From a checkpoint of a small mixture-of-experts model trained on Wikipedia: 6156 steps.
Below are experts of layer 3 (counted from 0) of a mixture-of-experts language model. Rows are named router (the router's row for the expert) and show model dimensions 0-111. Each number is 50 + 12 x the weight over its row's rms, rounded and kept within 0 to 99.
Before each expert's rows: "mostly gets" lists some tokens that are sent to it at least half of the time. This comes from a sample of Wikipedia text that the model never trained on.

# expert 14
mostly gets: "\",", "),", ".\"", "\"", "\".", ",\""
router:49 56 61 82 63 47 59 51 49 64 40 63 61 25 58 59 50 47 52 64 58 56 77 41 60 52 44 74 41 55 51 62 65 51 71 72 66 27 60 54 53 37 69 48 50 44 39 46 42 54 54 50 43 66 29 57 44 32 41 46 39 41 67 53 38 52 51 62 38 47 59 56 43 43 41 64 55 46 41 57 52 58 47 30 54 60 45 56 49 59 45 45 53 80 45 34 66 59 35 48 48 52 66 56 73 33 57 58 51 45 50 56

# expert 22
mostly gets: " these", " There", "(s", " being", ".com", " annual"
router:53 60 46 58 71 47 69 66 39 52 59 49 47 25 38 39 40 53 42 75 67 61 65 54 47 69 43 65 33 42 55 80 43 49 31 33 66 28 58 49 56 75 28 55 44 44 58 28 47 41 37 34 31 32 50 41 57 54 59 54 51 39 42 72 71 45 57 70 34 50 45 64 53 40 51 47 31 36 53 48 42 54 64 66 58 54 34 38 32 38 38 65 61 67 58 63 46 60 50 33 46 36 39 50 57 45 34 53 46 53 48 57

# expert 24
mostly gets: " un", " Th", " Ar", " Ma", " Br", " Gr"
router:16 43 62 29 51 36 56 60 50 32 52 47 75 41 44 47 57 56 53 46 41 46 62 46 46 75 47 53 51 21 50 66 41 65 47 52 41 35 46 38 33 45 42 44 37 56 38 57 40 54 62 20 61 41 39 61 48 75 63 70 28 46 51 47 61 58 40 40 53 47 66 33 45 56 56 53 55 35 41 59 64 52 75 62 53 31 41 57 34 50 80 46 62 72 70 44 50 53 54 52 20 30 56 47 44 31 33 56 47 38 35 47

# expert 31
mostly gets: " century", " medal", " fourth", " third", " Prix", " tournament"
router:48 55 52 64 41 39 53 59 55 44 60 60 52 58 52 50 76 48 72 38 51 60 51 67 31 40 37 42 58 44 39 65 67 56 33 50 23 41 45 65 62 27 47 54 41 46 37 42 63 52 46 60 55 53 60 58 50 44 40 49 47 34 60 55 63 45 69 25 55 34 55 34 73 47 64 23 43 44 73 64 41 32 54 53 40 69 42 47 52 40 41 45 33 33 36 36 34 52 42 52 65 61 28 29 60 54 61 45 31 56 50 59

# expert 17
mostly gets: " ==\n", ".\n\n", "==\n", " both", ":\n\n", "==\n\n"
router:52 50 64 35 32 71 29 48 64 50 50 45 58 49 51 54 56 40 42 28 41 68 58 38 29 41 43 34 34 49 26 53 64 53 43 72 53 53 73 46 51 41 44 31 66 74 50 53 50 50 60 47 55 45 36 55 45 45 40 40 60 46 69 45 58 41 42 55 57 31 66 57 32 59 37 66 42 63 38 71 61 45 37 28 55 53 41 59 39 57 59 41 41 64 47 59 60 49 56 49 40 55 50 43 23 69 50 59 45 37 54 33

# expert 2
mostly gets: " with", " |\n", "–", " and", " –", "|---|---|---|\n"
router:47 47 59 52 52 54 29 47 56 54 80 49 52 64 58 47 44 56 56 26 51 74 52 63 46 46 58 27 55 46 32 45 59 58 54 57 51 57 55 49 44 46 47 53 48 60 40 61 44 68 54 41 61 31 43 56 68 52 50 37 55 43 57 41 55 45 58 53 52 22 46 46 50 65 39 51 36 64 49 49 39 62 42 25 60 60 61 58 40 54 63 44 50 69 33 48 54 24 55 45 64 71 40 22 42 57 55 46 50 58 49 41

# expert 7
mostly gets: " well", " %", " MPC", " JPL", "°W", " Labour"
router:56 55 38 44 55 47 59 53 36 82 57 46 52 43 54 43 38 69 26 56 45 58 61 37 58 48 59 49 48 61 50 72 46 39 53 44 49 58 38 35 39 81 46 37 52 65 40 39 61 57 57 42 34 60 48 62 64 51 29 58 72 37 14 49 48 48 54 53 46 50 47 50 65 58 52 40 50 10 69 59 39 48 62 63 52 49 49 48 70 26 53 48 51 49 73 59 51 41 45 50 45 31 50 81 46 44 56 56 46 49 64 50

# expert 13
mostly gets: " (", "the", "9", "0", " .", " during"
router:39 21 56 31 56 77 48 52 46 48 48 42 62 59 43 47 94 41 55 51 47 64 36 59 33 55 59 33 43 45 61 57 66 60 31 64 54 46 60 71 36 40 47 30 45 70 52 62 59 56 46 27 54 44 43 52 49 59 46 45 66 59 69 50 75 49 39 27 58 29 53 60 30 42 34 62 37 59 45 57 67 43 52 32 52 46 47 46 37 41 52 55 47 59 28 59 35 59 68 38 52 39 34 36 30 39 52 50 37 57 51 52

# expert 27
mostly gets: " under", "iper", " Blue", "History", " included", " Southern"
router:21 63 54 45 29 61 40 56 50 56 32 37 67 37 52 50 43 54 57 40 44 56 47 29 47 41 38 53 52 50 72 46 27 55 37 43 69 73 45 47 21 42 36 31 41 65 50 58 54 51 46 28 46 55 65 56 35 71 32 41 41 60 40 53 41 39 44 42 58 54 56 58 75 50 32 57 40 40 53 47 45 43 61 52 54 40 43 45 56 30 69 58 64 35 48 35 57 64 71 57 33 44 40 39 48 47 43 61 44 42 25 05

# expert 30
mostly gets: " Army", " military", " France", " Italy", " European", " Roman"
router:61 62 58 54 49 57 48 47 45 51 45 54 59 55 54 69 48 56 43 62 41 37 48 49 46 33 44 57 43 65 27 37 60 65 42 49 57 46 48 61 51 42 60 71 42 30 13 33 31 51 58 67 51 56 32 35 61 55 45 61 28 41 28 35 55 52 52 36 45 70 36 62 43 51 65 33 43 36 43 43 52 31 54 44 62 72 43 49 49 71 51 42 37 65 60 52 49 49 35 45 59 44 55 62 88 62 66 37 43 38 68 69

# expert 21
mostly gets: " Council", " Museum", " Congress", " professor", " Commission", " Hart"
router:46 62 55 61 38 50 42 44 44 52 32 57 50 22 57 41 59 63 37 66 46 37 54 58 60 57 45 58 60 56 37 36 43 45 52 57 61 60 36 46 38 53 57 61 52 46 52 33 54 57 49 52 48 36 28 24 46 39 31 62 44 49 32 45 12 30 64 67 50 70 65 56 46 52 50 49 52 51 47 28 48 53 35 59 68 59 40 58 51 54 46 60 47 37 43 51 31 40 39 40 45 52 66 67 66 46 67 45 57 62 64 44

# expert 19
mostly gets: " about", "’s", " what", " original", " ISBN", "The"
router:56 48 51 41 48 74 28 31 49 42 50 31 63 56 42 35 66 68 43 28 36 44 34 72 43 45 50 54 58 64 51 49 36 37 56 38 66 55 47 39 61 49 55 55 58 60 52 41 45 36 41 65 34 47 57 57 50 52 52 42 55 55 64 45 66 31 43 49 29 37 56 59 33 49 64 58 59 55 51 48 56 34 48 55 40 45 51 50 40 63 56 61 47 45 45 57 53 40 59 37 53 63 39 60 54 56 44 45 25 45 28 48